Below are experts of layer 9 (counted from 0) of a mixture-of-experts language model. Rows are named router (the router's row for the expert), gate (a neuron's input weights, with its number), up (a neuron's input weights, with its number), down (a neuron's output weights, with its number) and show model dimensions 64-127. Each number is 128 + 24 x the weight over its row's rms, rounded and kept within 0 to 255. Numbers have three digits each.
Before each expert's rows: a language model's description of what the expert responds to; "gets" lists some tokens that make up at least twice as much of what it gets as of all text. This comes from a sample of Wikipedia text that the model never trained on. Tokens count by the router's weight.

# expert 4
Description: Digits inside numbers in statistics tables and figures, such as game stats, vote counts, percentages and version numbers, like 1.2-4, 30–10-9.
gets: "0", "5", "4", "3", "6", "7"
router:160153108090145154152106153115157169203111144117150181127133150175119091155132112110155161167145116099142119124120157136092129163123123126144156126126132153103124144110164160175169139109141135
gate0:142090115136155143131141088083136143163111114152124151153094158089094112129144131130136096117101152124118149117125156112121154108107095171138088110122195139079119123131133092156132140137166069
up0:107125127127148080146119148102126120162150121127070125118105092126101097121116135142089164112103086149162113192161106124113140171100170131156115150108104128121075120163154172145155132116138091
down0:077130144133167127187160125193114065106155178103108139150116182111108148097137148115098129135143106125076121109096148142179117136126139149154152127125121115146136133132113186112130167098101132
gate1:171111122116143146120110134130124163115112113188129093136119143161117077081129115177119169108134129109143154100128135140125162124141120109155147125159097144110120098138130152115121143112114116
up1:108099115140117161131122094136152158140109114115123183175168115175137119172127161130121127132158107141181114145140143129125160130126117137122090123103101113133115117155118124088155128097144157
down1:098107099094115145098107132123153123131122148133168098108140134124129129114171124122124190138134137164112133109144144144150133125156145129103160067143096134147166095135116125136130093111187070
gate2:123077085120134121129126107096141097123120076117125121145150157131097124105128155111119110167144136125135089167151144101132133128179107142177103134132089127152152122155123135145116132149125089
up2:131151120113103091123130092122142088080160168120118155104116151129127152097128105135192111093143161140099123127096101164106121152124097139132144140087114091144133148106125168129132104103189100
down2:141130129151119129130157130109156146156122123114087087147146109144120124145110166146112125158102094126140135105151142096123158169127179110139129096145152151091101136113113110105099094125150111
gate3:162077115116121140134132126101088109115121125115116114098125171097128105107145105111130135146146109171148097126119125132164153113123119115133098192140102137110129140100123130097139110094109126
up3:149118120112109126107181143136138117144120076126112092117165135122145133146107144109159111110135126087135120158170110120138129116130147132108115116134164133125126118106156141118134128114138159
down3:082160174149152141114139167122176140127147129109129106105159154134182140130165136107097099116124147162129124143121159129139086111174102145143149140121115112114129112147126135114183148121125120
gate4:178111138151174103127137132130140112148133106140157123124102157103129128104128106125157089093139143142100165137109127128165126104074114108141101116148098167114134124119059112124126132141150119
up4:136123080132115124167151152134174127100146114125093161141140135108114134149106135155093159146098122101116077146091160123105110109117138119122111151086104137166116131140166145127107151141136170
down4:131148137152079122068114111135100127121127117148145072079149150136154134092137156148151138092132126131137164139136123093085117094131129171092159147128102110136117112132107124110128142160118147
gate5:155168143142069127072169138185112052145148134156102088169150127114108114113140129162152118122151151156107161117177137142137123122095143133143158116118122117094108102121147114128141141121150139
up5:127123132140108116097124162160135066135129138110096142135113077194114110103110123158174144161119139123146115139116104156148169117124103122156166135147123076090146153136113166154145148123149154
down5:126106129108137085143134164163099157110116088116123187157119106160150099148136100154141117157161077112113116120144128142143141129098100098164114114179147120107145157100114115119111122124130144
gate6:087161114113119102115132120165177135122125140147156124159137135132134141141137134132141110109154117069116120159090123142102127126158126172098096089141117091159111090126114159120167130137126130
up6:121157134140174151163120114116145134143106116133140133094111134112139152111133096142122157116167103185135092136114120092159121128121139132121173168108174130143115147109122125100126081171120112
down6:119124090087104160112150170134133131123140126159122126117154119078178123084152130172123124144101121094135114122180147136108162160159133107102119101155146125137097086188097149123129103096114134
gate7:143133124149171129140127121148122119150127148113112112181113075130151122132166099090178135102105163196072124127145122136134102137139121175137156158107110117117139123146141137058108127105096112
up7:151143100111135121125078142161123159117144144124111136148122138120116099120133117087117167070111182074085132140129112129120111119144123112129115144148162129135112107104175134156130096094154110
down7:126120124160158158102108180159131110109097154110134158132084141157168173123145099127102137115158157136058148107133133160137065109131127115141131116143154124121068154143091156131130148177112109
gate8:085157116113134147104090139121108135108113132102131115131167116115143107142148159184139094146133147158109110159172137085131110147092155083116132080141140143130066118115113109138128124144119114
up8:137129110107139124121146107117151125105087092194151117198111133109129168111159119114136124143162083124123128095125096185102166157097129114178117127151163104118148142133128181138147132138107118
down8:114101126122148174138155146138121124136131121099146146148122164118121195148130120178081119158124092153082118135114117090107085128124110195128157110113132152109139156133104081115125137145122111
gate9:137143154125138134111121087147127139126175136125071117094126124134156169163122163110157110101156131128140107147158127101096158116080098130162113109147150085133139127124142089143120161183111118
up9:143140127106123117140144148135096137075142123139147091125127066140133158131113082114142184137173178123100114166148150142145152150112121112065153119121138121127110114144133182150139089162138173
down9:145145135145125111151130149113094111140124142160091139131125127135177144167095138139146154137123148100142095091148139155114186103143110125143130132138091102133106089124146126114094141157158138
gate10:092096168087109090163145098142165132153152129119107124126133109110150116136106171123105139128142129130122117089136202126107136134130162101123148155144138116113124120144152145135149138124143074
up10:149121173091110058127115120110121124152128118130124136101110139139167115132092141100153154125148091120136139086144140121081093147123165108122125146166172060091131140112156147100131159119111088
down10:126152139132129123132120116126128164110171147151130098109148117097150137082154099129116132158082133096087126134138095159136109106030135146155077151107131102120138156149156138104128154129095126
gate11:098129168141118113157149140136140153153118153107117149123153097133114134180101113116196118118113174144119139160119118170133126114096157154156125064122114112133099132157144120111128125130070105
up11:110154083165113123142156096083125145122158128124095142114132158101115157115144128108133119092124131142111115124156093119145100101124112165116162143135098111141151160121128110153131098139119105
down11:141168157099180138072102172159097150143126072107151138087176158100159140115140150103121102176132098144166128168124139138158108145122132144117115081138134156133127119144121106126111108113088122
gate12:135154141093155123085183111126144106121069162158102137114115164140147099145136131099138103135127184169123084090134153165113125106121130116137146148151110118173111123069130103164159140113130142
up12:121108147092154123126168153143131146096107137127137154179133125145103108097122153104169104127094142125119096105169148147186147147122125133119130097134104122200130132069114137108122127143097135
down12:084130139168152142141157118149184163115111121148144122138175082119092107120112128126123111145123111117125126135130153129109133108068115145145135149113102104135059115129162136146157094105092101

# expert 7
Description: Table pipes, list dashes, bullets, colons and semicolons that separate fields in tables, infoboxes and results lists, e.g. "| Party", "| Region".
gets: " |", "|", "-", "==", ";", "==="
router:119114128165155170101107137095160135132130177148133091142171157102128193117161132094085082117168110138081135147125123118106133150098100066102136117121122141145155164142132116137128171126130097
gate0:171129140163115135116144136129136156121137095120101124116091108126147155158165115104116132102147121138116085141125120121107120111136119117134149116117161134099114111114120145146105119135113151
up0:115135116120138111138167126117126153196133097179112094111145145127099137109138122185123171112134132143141162140154121143130097140151123105115115124105138173133135140147141128091188128124107113
down0:137123109092178162090124129112064162100156090129131106112127116124120137105107116072123114093122152134146167151160153170152127120129115128141086133135103165138135123140133139139107101149141144
gate1:145078133102162083144108124153108110129101171115146129123128108156144169162133105133122129146195124166075109150123103135177119160156131126192084085170113124149137140140145164116125108180156110
up1:138117095146175156137070137165106116136138134093088135171118154165155127159143129206133116101133116106110121103144102138140136167154136128176137161141160153166101130171114114150128073128154127
down1:134132155126126143123123128130134159129122103144109143116189126138142153067155122100118149138135120156152085142120135164101117190138143134114127106125097118191116136109104149100112113158128102
gate2:133206119138101130124143143126129141146111122148125166138097135108120127133156140143156131102137111135165124151108167121105135109120145129128117116104122130155163117138111117105106133102131122
up2:136097145146118126099118118099135102138137150126123106093119107124169148126093090123146111137123131105097143143146065168151078080140104125143119104160134147098107146121119138132139145133074120
down2:148142136120109106132112127141148139139175174133098142121139108101172063117127112163125150119132114088102109090138134125082131111152155130084135145166130146106099134106140125153121134110114144
gate3:138158138150136093124104135113137144136156091135132117100105142130121162097152137140144131162089121136188162075133145107102147142100121077114111100122097117105068125130101162085109110139129126
up3:140125087097119138156145127125129123103126155128121103149164078127112126125126116075115112095142146128091117191119134127135148117126095192148115119121143154144139149134153120160105144133124137
down3:142115138159087111159135131112103170134149149149105077142156131176105126140122116120111121089095110139128122081087145139144122117088150112172112153167146167119110100105147135079121117100165120
gate4:120121090091120145121127115136177142115109125164114120097153126107144135154144101110107126101074139101116135140116113125089141102122156112141086117185136124140123125141110133148151171138150136
up4:149119146158126146150132131095114123129162157109135149099102073149098116194108114181173115116156155179125146104152126087182148118156127124117131177079114140128156092127158133125095073151133117
down4:111109127099100204123111123111169126162157135095096120124126198077107108146155121136151134096078152143112137156116162131136126088113126062099130105117150169124134146098105132144145145079167115
gate5:113096110140131086137131139111125129137132156144137096101128145187102137127125156118118118105084092116106118144155145170121141109080152098129128090117124113127104115129093124095090094119129160
up5:126110144129109067123116115137064103131116139127135108079105124104093143119088172117147131133109126126112125132145136124145116127153162128111115146110180128166137126135063155126083129132160129
down5:158105156125084151119098126131118111146134124212118105138100136104157126137112145120142104096165112170116149137122114098160162084113156150120139144117128171133084095117159151146151101127131105
gate6:125105137129121147129111154089105125110116114132190086092168145090113159135108096158142122171155140126114109144178123094157172098094152131114136173105160139137097134133136115151130181095147155
up6:150097145133146148127132203097157124090119143100139153121150147125110168106089109154155142150129140162114094172154125113189145134121148120111150159103134149117082105100154081090140154160128121
down6:124120108117138132162068133125130131138089104106114130149095130125142151130109114124142152145104115141174127143097152097089110155169146109136157128149152140117145089080096149093163123152118105
gate7:125073154102155090137096120088122109094137111149120111112127136089127099143174139141131151122120121114098140149152173149162194134114101119094099175123119129114128128106150101130116153123120118
up7:124126138137133161160092117135103125172113159098110112128155112135092117127101146106119127132088133105132140116115148137137135125089141160134114112103155146162113146136154118143121128129117127
down7:106155087127130144148175152117141083142143103158133144133120116156120131166124141107148135133100158093122129113131129129152089109125129150112123101166137125130136152128137111132179128106140087
gate8:111085117152086139074103103147086140139140183128090103168119131167157124143128101145133171094108128116113120101124127105124146115125122128131098125153178122106178149096119133126130128113092115
up8:115144101149102111105074133134141136107122168117144143172097149137146107119153133182121168155094134116114163122138122094102120114145152100088074126113131077146162149105106160113138126167130131
down8:166155149154114151089127131139122118101103175146129118134091099176108141117117161131088163127095144144119128107188150119136113163103142170149092109142121146145137095130109122117142113123117145
gate9:116119088143120210147134113152123160147166116117109147099134125165131092149175154102151119077079157155117110105149109107149100101104096151122095101100139141129146148142128153161160124093117096
up9:124116158088127140114121135104147169188169126149133123104101144169144119144157113131098104130121152106150101107127122152120155139120120168145147163144146136139091151130115102121111145106099117
down9:156118106103131136090153153132102134116113168162139134116128096159148131143107150096158128161136115139115122132128126118133111131159154131129128087109137129131110156139182090142103165143153068
gate10:127153134155155097122131144103119140119123111165130113134103169078104140141144185131171128135159117134111140096143130130150099132122163109132129132143174120119099136136097140147118097137109084
up10:101110102122144088155133132136123132131139157136120121179128113171115098118181112147163118142128152166096127152122160089114139114112086178141080141141105154182132112149142131142154128107136152
down10:140123121172099145131111118147155154171119079160119141101128107098156134162170139077119144093076152130090128160157143106140103109133140141107118091122133145118093135139138079129133138141153127
gate11:137154145117120104098133132126136119141155124179151101144157085117151157124165116109140104143123142102132136161110137143088113181140079093113140127111113124080158102132147123116149150095134143
up11:133154148128150139129129053131118114111125105127145110134104092147110170139127110110138129131166072168113122111175157172115140166129122058143085130142133061120124147141129164151113135122142124
down11:106150145163109115112087085129117134132107129097138124121150155171097167176136133140126140094149130106135105137154128138166118119119113088136205131124088105126131102128118119142148147115128117
gate12:103148081125194127117139135088128162181129129097134099152125144115131165148068129107108131116113121173165131159176091116132152144109107128173129129136108138162150105146148120122128130115131152
up12:086147131120152135120131140153160103112147117140138139113164125133125129073098118175103083140122130135119099107186118130112158149139115128152157104161125125143152129125159110083126112133130104
down12:133159116109114146148098107137163096095133160126162119138142149097156130146152168141172160122159091151099129152121115141105143140126113117156118150075113142144116097149094171106109130118080131

# expert 6
Description: Digits of years and dates, especially life spans like (1813–1889) and full dates, plus month names, "born" and coordinate digits.
gets: "1", "9", "0", "2", "8", "7"
router:150134164140102155095083114095125110136146116121135124129070119149110105137149123120124121110150121166148107120171115147143120148157137131095157143112155141137150129124125134122118169144149088
gate0:127101117137122066141089152106164118094153128116129112128104084146124101121151141153122111095120114133143141125128132066132105123116120119105101118096127089151084101176130096120164140145117141
up0:137119131137146101134151131141130156115185158103141149100119088156110140118095154098136136138134125092151164117150144140168090131121129126133115131083135101114103144143072071141142113138132135
down0:145150104103087158130153136146096155209106068122175091146120161134160144156119135131135137098117134143120111130105120146118133156131170123108105151117100129141125066126127140151090110091123107
gate1:130128145132116180057162121174100140118140140107158127119179110110108165113092161112119133070127140141102110121120164134123067123107102114142141112060125167124134127121143143172137145115139146
up1:137115153107168122112123142105149157125129148148125095122152136083151146096104140077164164071131146118129139126112167166111136129135100133135134112101139134126121103122133155180119128141097189
down1:127163108145119124138122168103100137093075107115139135091110150120154077119146117171114135147151125103130085152145126146115151127104114093131123129150110145130147132126154119099138075090177106
gate2:111167103123074128092113120120158137173108142138165124085141116132144120131109151086110081112154150150112080139170126138131108135131131136088108156134166154150127102118156173110104123142140099
up2:121119134127128142114102117111174124178133126140144076097153167152156106137109184065121107101152172105112093134143105129121127144135102124108128154132124160121129150124148132114108141144161095
down2:141122140114105134152151140140134118114164156133102126085159141148170102135131106149113151139144126122128132092098134094079070137107149127120133143151132141122099123172169092134092108086109138
gate3:129113115149126144136161143136138176112133136143105119138102118132100101182119117137121138143068097091118101109109108120133140111142116155165132137153137136160126155096143122153143153077100137
up3:148134139147104157124171132133124145102113130125098121145093127129125085160126117123123133132053084107130111086100140108130160139150129134157164121145126162158134155142110124152152175094081117
down3:102136166110173112156137126101142076106118133136138163112136119135098099087148123135127113102123113129145106093143137129131120150165155100098096145115131119150189164111117120171119145166182129
gate4:124117110142111117091128160112134137128147160155123097110096167164167126135116146142110182096109124146120132108196117137086122129132124103170147073165130124121158142106159107095111086159108104
up4:143184122180135108097141164171116130118153150145144171156055144155108152136159140103120085103091132144139105143176076129154081121120118117096143117119124133063094106116134169104105163112079133
down4:127163134074114129143116123076133129167140132156154157143148105135097129104127119120126137090159130123121122105091129111132127089155111153065133109080118152154137131156125135108126101132138115
gate5:119127139124145143130098108158135144061111114100096113130153125164134157096095104147130168105149141108114181147104103099122138112116118146176140131114132163154099128148129113113163137091099153
up5:115145094149139097126084110116142151078126130072119132125140143157127140099102134147105149151111151143116167128080124126144130104136130142149092129125162111165107120136142129122134149121089113
down5:124146142134080140088135174122160149156143146121136105093142130152104134102142155143133118126168139139052119087127145162121094126129179153103083131118128118133154132158135098187148108119110130
gate6:176112172134124133114136152113127138166074159120115112139084166144130101132114125088152117159117120160133099123134130129109114092183121144131125138100122108136133106112098141115096123128158111
up6:149128178138146123114125131133112124141104115130121107147099198178111113143122117122155124166141136110179092117079105123115106102139145131152116164091126099125130100088082114108121124150154152
down6:112110135145135145139140085144112112111102105132150100111127103126125122173153062136145120128122156146120146124113173131162127164129095074121165121114122150152110183177095146121076111148122093
gate7:139127088119101162130130147133110067155124164123146145113098163082144113114096151156141113128145164056134132137167166164142155125143116123093130108139151121142077117129147114192136128150111128
up7:119168102160153138154104093064124146124122144148100099111125123155112132114133131098118126058105098171131146134125111097099121127110153151172112127096143159086125151130141090123139147147132151
down7:117148116109121122081117137142126154092133136142114132078072099127170092108181152139142115140159141176117096118151108102146181099173127146119137087140089153128118118150101159140128099124130159
gate8:143097166112122103110095127116144161173131105084126153123080155135099093140110135189062113155111164129173110157138166096107166158152120153139124142162144172132140148145145178115141117124128135
up8:149173118147141088096088068123102087076141172152112162154159158116150145141115141140120114155145115150151163123112135146146103113079126129141152084157154095146139144128110085151107179126088122
down8:134133144149124113160136125138121140108163125119127144118118163084134105094083163112113110121079112135105135161145147146137125092132140114062163126103105115204111141104093142126137067087137118
gate9:136078151143093131125113151136095103131119114145072139076110140142105125137116104142078201127143145131162122156163123099097101160133146109111099125158143157105100114102116071139137135083119133
up9:123179126151137163175088166139104129123088127095143145100120143144100127133120140147099160085131157095113127071126074114164134160143134136081140133131117142109147131112111100113136068144064102
down9:154091102134142113156148076112129142103121126154095120107143106124115126121115149096104115149176157118115080121112152105145139155093124145086141108106081153121112131117103131094143127154162158
gate10:165136138127116095158169152131122105129127136128164139098145112112116096106182134101105108125155140118119173114145110125108125107116111121145111142162108096125140143133109116122146116127155085
up10:082100147128116132104141081093124104146163151133146100166130122171140151136083139133137161138104147112108114131118161117150125148107138131170115132093165157134132119118160175173104130102133153
down10:067101130110145103141158149144149116166134119159138136167135101156166137064094129089131173127143128107160122132076110131147101138139127130116135153126149161112116095099145123131104116167158125
gate11:179117166089115102166152141132121098088112096138092084122141181116129139131127099122110131080154162149123124164108138178148108121106156092143160111137093177137118128146119140162188144151147087
up11:118116117099132099140149107104157181128147151139146133132123146112109136168136112157095118098131122146092192122090114118128079115108145114145137094159094141159167136104160107089120113118115050
down11:092150144118065115098122119151148157151111162148121145115111116132111118141166158112160112139143155143094138159111147151110143150171142143131100132106138125102110069114140108121120080124113207
gate12:132134090159171127141150160157128069128115166152132133118090106116091150137121107122115138154121140142166109134125130099122108147116132099095083096094148163116110094126113129127131139159120126
up12:132157167091125168083135129096111174129113089136107117164146146132151112141121179105137093122156114111078160111153152144136121106167123174157180157161121064119143159122132134133143118109143170
down12:130134088116135084132125134133142097138103160129133128166130142111104108176124083149157118140108096124123124151123099137122141091138164198126149138089170138103155195160108135140126122127124147

# expert 2
Description: Final pieces of foreign or unusual proper names, mostly places, clubs and surnames, such as -ović, -ington, Sarpsbor-g, Kashiwa Reys-ol.
gets: "\"", "t", ")", "d", "ed", "s"
router:125118119120164100151106125172162134182105168118141159106159085085146102102107149143161118128111165139115134137132133185140154144105121130146088104167106107113121088145142133133150098120130171
gate0:129095128158147122160102101148163152128125164152117096061126114139147122136140088166116132134129133142076104149149112105123121102125118112134147107130108124156154081144139117104127130127133207
up0:119091130151114117113141101125120095146115133124141158138135136119140143117149110150142111145153204160143124145161103084125153129133147155138135118091107135095112099158101135107135120115113161
down0:106102131113167104077143195185148173143150151125123143166105159143143150138119165129129122125155140156134132079130136136145135158148118079130113129127132138069102132130162150123089106125087109
gate1:153139143127109125139081074125148112136149104113117112128094110076106130134154144161104126094164101126116155136140127159125172090104121140140153079140109124119123124095105093107110143126121128
up1:100128147072090134112087141108104090099144150163159144140120110128158140078150120146107136144126138154134102155139147118146161125115135119155119161185156131120114105140124152161133140147086162
down1:104154124109077139079134102188115083123142147137131142129116106142146076150137097157131123095128155131107125104042169126095154119135111138128127138124083118134172118138139158123128147118146124
gate2:098124104077115080104134138114197119107114155184123158100118138118108141157175097128099148147167150145126116099123160152127131089143120164121143134106105132082161120137167120123156143129154156
up2:139128149113106170106139146132105138127123122117122128144112155150131096080109117127130152106104148162103106119144106157146113113123124127143106150125168152149094125102174181091102143177109123
down2:135088113182153112130149143074164133107162110116119114113087147122137093145134110127127110120124114146104180135115153105120105124155127148109150154092155131141155095092143127096107140143149131
gate3:104112081131132123152168121139138145151174180116126133134126119143131127166132127127112158096134140148126080147172112132159093132174176095156133167093172100141138123137144148127163159141076100
up3:120117145119160171141154188148137144124146112129088071132128102100098101165153094100112124132100088130143133152076097105137138075144098168146151120181131098116153123106145102104086152093111122
down3:096151091135114124113068126161140137165121106113091123110137159155095113097169127126118124092128121153135133144125117073126129152131094115108171122120140120123144162130134167175127114124115099
gate4:135154112159120127128118200089139111094150123121138135162128118128128110169127109137159117134147135155150123157121150135169102126139127183126116122145085116145133113106075150122155143091130110
up4:136104140135108158135106108085134074143148114123118157132076148124152123126156141145173156075146126074099118130103115124153136107087107093144134116132124087123138169097187117133107139116109119
down4:117145115128115103140116110137125092104175134138127106151118146127131102124139140105136147161128139122137124106160077175144114169161059146157109103119131143111105092123108099144116177098150110
gate5:118098149179127134125080107156140100132127151130141146157104118125123143106144146125113100161137117136111098130073080119139117126110116118143102137122156136124111147128097129113182151097132198
up5:108141118146133113088106125115143143114093159112136097111128100086112104116141162073116117145141114163146142133106154168134124138134088109119139153131179158119103142133117102150137109099139129
down5:166114148117130101098069164104132124135123126107126120112142150105093152103172093156133137134093112103111139145123150094093121083126098137125136098143136139118153126117113135155093124122130076
gate6:107122110130140145151110123148152099136136144111210169151117114112141111160123130137165118156116138125101117136143110162157096151167106153151145158118144136149123114096125148159158165140134171
up6:155124123144106155144111109128121135101070084122072134127160118168149097150132099114110151095164118192127139112146103118130200119156123113170129081084162148126146160105127095122140102117112119
down6:062131110127105140166111148157138139139134118127149154106118159144123126138136098165150104125120139176167146176117088154129134112098134178088112133125127132093123107113128156133117134127123117
gate7:136138128137106124181117148088186105140085129111156109122140111121132089116132162100104102094134099121149160136175098155133126154139138110113097174150162148078123151146177096099139126165065173
up7:135105109143110128115151122151146094118107165118123076152114144105109114150139115137188099091131133093165135140166096159112140125112149155072144141136143172127113146126157150120140121116088118
down7:136079078104145135141094133141130136135153130150151090121102140127135108134148155124123144145152113124159117154131070135150160183161145128172111127156129131156133142126133119154098124124120120
gate8:139160136117118107152153106105125077111103133150135071131127172132125140098100090108135103170138109114103159122167140146138109105103122126162118151123118137137151106125103142158114107146113156
up8:165127107135148098141177104156128120097124095135179141117170116101141128127125120134121157074143152147109150131144145120150141100118140126142159122100136175099177126096167130095134096158117146
down8:082114112119087130104099097175127163171152099100096126131112081112140135084121160152104102084137110118117118156129135122137117147171061114170143065103125128099173155121095150142095073145182104
gate9:127162126169119158127135125117083115128112093131124121123146099153152138145125077184158150146145148094096107125091126150121084098160112149111163126118145174143153198137082110104113164150083125
up9:097157158155134093133143090097100138152150120094124152137132129135117158123141100150146171103175154111142081114108157097111077104152100133119164178154158141135119148145142136133130135111113131
down9:124141137104100132143138124143122140149130073151121142144133112122134166149129140143103152102067117147136171142082115123143121156156099124150149169143145179125150142137129167116125134125124143
gate10:124137155098124113149119153121158112133145133093170130141105124179111072131085119141115102093123132095138168138144137129129122116096115136097105137114131154123149101168175165186133115126143160
up10:124123150112132152105139123111092125120127141151119099142163157132112146105140112134154100088137128106123078108125173117115112149126135118149132075113110113155162122144145148119135185135163168
down10:136123126095135135170124162144181154137103126104123154136143127082120118160157166144187139123139090158118162094081092091136132113163093119141136163104133093146099134089119141132153106134155131
gate11:111118128130096126146129137148143120152113107122147127094093115120128096165159097185148141127133127157137128169169093102143119124129118114101108122148154150145068157143144129125137111161129135
up11:131110145121154125159142108141166143073177144120121129134115151115137145110141151095111132121154123126114090130110135148142134120119110119132134149092139109165180145131119120063124094094123124
down11:107140127092110131129133054093196098079165116161105109113109099130131138109102127151125126139159109147159143136127091114116119147119149148119092117128160160131140136156099134088095151152134149
gate12:101118121161134112114110135115159140109143065125149100114108101123154075141150121160128103134134151094092124128139150133125158068146143104104126135099171138128127137146086106091122105117149131
up12:172154116100120143063082141134126147116109148140148126097181145122137126121122134192153173135141068127133109093092141155148107125100144162135098179100150128079117142098102080148094162122140128
down12:120132131115105193116152128124132137111113129129171095118120113099101109124176115094136126125133132136122097141155099105102154140108092109119156119122122080103129162154165123154151108118131153

# expert 5
Description: Line breaks after sentence-final periods, the periods themselves, and == heading markers, at paragraph or section ends before a new heading or table.
gets: "\n", ".", "==", " ==", "===", ")."
router:131144115123145105148181119141154162091128143115139064145131124153101088097124093116165080119163146169133152179115146109120119122136095153156163110128089148160133150100114130151104139102143115
gate0:125124109181121126134114103142130119096099128120132099100100105078137120105157141158111167173133114141158162102119123144108096180132158125163130123099108149104131124126094146160137167132118118
up0:125119137145098142161093161110106125141150122161155103111162137168163147128122095100149102130142147158100133157103160122140121091095107152153179141137179126146133140139136102096128077157117088
down0:129127111163116080138133120147128126121081126128153122138094138095096082112128121113111121141130147152145099127126143104096124156147149121100097149145122171111134100126122178136126132101126110
gate1:134124141110149145160095131129132104092139113124149116110130151103145173171096136126150134175092168108119138136146189161165100130131119111135114137158125150146116174090124133105097186132070065
up1:129130132105122128135111080102146102152102160142107109134129096148110096097168119138135137114165126109108093109131097110130118118122154126157106126119122123107166127120116115165172101135093153
down1:092154120123128177167129117113108141127110141147169100151156115127180138103154142154138135139134123097154091154111154154139132128147167140135133116106149186127093165108148185158172150119153144
gate2:076136144134137144120101094130154136104069092123139096120134105146123125092137145100135172103125086143102184141157139125133165137146142099132101112069118161119129172130127132145148154161074093
up2:169095083110138128126148148092073116164117099131129155164116167145106133121136161146129102169141164113116117111161088157118102103080128109127139178132091097175121126093147089122115132125112159
down2:094132118140139096138119092151108105170125129124146172126120140092124142128126129101102114120121110135171136159166179129122103118110135134155139142081100116132141127147139147175164144098140143
gate3:090178148160153094174129135097154102107108096147103154153095142088132149115104097131137131100143091099086116119160137122149106147130112135100105136105163152140126146096123159153115106149107126
up3:117134136113152129150112135140122155130115157149153134128156120178145080100078143126149097142183123102117127118152134133108108112113130133141145100132171089174109147110164100163128096114088174
down3:113094129088128126116100185141089100145141115139126116121142212137112154123073081101117130104144105124122166143123087139151133130105114151159159130132094120104125149158106110133106120159129127
gate4:097144119112144149112130150132119136152156113123089144136165134171117107121097128125153116140149110139113121137120136085142087127118121120148107092126143127146138100170139100116155095152138103
up4:104109103091148105115138139126109136155142130087125124098180143109146127178113135150176135147174119158136146124135122075118106121112141149125131104146145099143104090163134134110172127137117142
down4:156102126113116171133120121125132130194111138128121116122096133133093142155135146106168123141123147186123148101161092102153104158120135163130163082118117121134118166100096128159102136084145099
gate5:138127145125101120149060142160142111131092159109133112162165133117134136137094101119151136106073150099117107123114124137109182099144143138188123120101110163146132132125123103159143177169124143
up5:154145133119132141117069095137138137163149136145166109154168158126133122139120128106176124144121135116106137123196118133100146104161180141159109120128087124120101138126138095132133178129135112
down5:148150119119145072141128143113132122113095118101130109099121109077121132136123115093139103133133190112132154163122101100076125118123100128172092124145116124172179124083133122127114133132109139
gate6:152118126146121109117100108138116066107106138083097141119125139109109092154129111128154094128125133128150131129150135112094129145144130116105168056131137107130153145138119089142170135106136142
up6:123165126120136114132159141101121145152136143129164097143128093174125123126110140108112147121079095115132129131135102085113121112096157154141092148133093136144131123083149140148107135150123172
down6:078133136121118105135150129126092119099136122097128144146125170162123091078134159166129122102149147170143101108133129141100124114156140128088132103139113145131141123143134106184159140143130142
gate7:121113109115176132149160146137132097114128135147145119136135088113109121115163103079165122156130118122089124122143147104138147109154153083159130125162089161171126112147119109111129128122173154
up7:111115188101096155078119131167155076116153150111173159122153127168115107125120133163123109145090159103152085104131120152114098139175110177122130119108099153158123128153133152188145135066089136
down7:116125164122109158137133130100124111120153108091140077131139102205148131153109105129077136139104114147179124138121090137122095112119115100163136135124096128117150124128116143130139125130144139
gate8:120126152112108140107113131100152136098142130118132135125119179177139124096114126103126134093101138165133094130103076092135154115122115101102106155137137134103092111147110114154114154096157136
up8:080143120130137130126080104102119144094162134091122159164146144159158151147122116135111124085119174165136158145077100104139112083130109167071139142089147158110132112102143153126102145139154131
down8:141140136132104114137109118079154119126145104130167085096142109172124090113142152097136118096107124163117137109085124098140153127155120063162122102117146125142115116148139130143150102139085127
gate9:135114133111150128158111097147110122146120141092121124112185158134095108138134092110095104091166113144122124102200176162113154064119094144127128130114111098139117103156116088130151146138151138
up9:166093141128097124138138133099128146139113131141130177091094163130125140122088142172169150134120166104180095113125113128114129177129121172159115106141169152143115154107153144087129127174114116
down9:174161153144158130086120111160154137140160105157148158143107106157177152138145122124106164106119113131115109128176154157123107154147181110126128151111105100125083117122077118140181099145151164
gate10:133133209125162101146102177110095070129112097150097095151116148166139160143114120161135144128131081127099128097085129145131109143121156130129117124094139134157166098098111125146133105101128088
up10:155151112132138140147103106143140098110147125157116136136109111117132132118132118113108113123122120125152130141194192133152120139185132139133109109172148102145068102097120104093102135128080141
down10:116110150123151133119138111100125125101130131114091115144170120122104112119075151090150150132151137120101127134141080124123137117106151166134105127146136137121130068137097121125101100160171087
gate11:135112088149135113096122130166129139130170172166147123136113131131131123135118126092101114091131085069149129139149076131147123157129130122173154105139146131141093133123111101142126131159138100
up11:145177089114117149102152117049127134170123138158105130161144108140132123151083097125140143129116144139126162091122118126144149129119104172141157145108115104109143124168142124110111134109162172
down11:131129137125077069142121193123135154123157102162124145126127132115134122116114154141151110097118115145098128140065094099098143101171139132118148115103098161110145125104140084154160150081116104
gate12:182099182150141146133166164133088126147142162131111141098117163131147110153164163148145118123111190215108133158161106163124131136126131088142115107118153093123094125115125129129153121183140109
up12:143123101114122152135138138089130131089094102135135073127146106146147154123107145126111105108169124101150153086146115126106139140102123101113160132126141119142143171134143142159088108133123099
down12:156163128122138137105133113088156143106167118115099144126138156134127123155145119085098147164127104134138110096162122088115164145157126159107155151143139095109149123124111146147123108168117140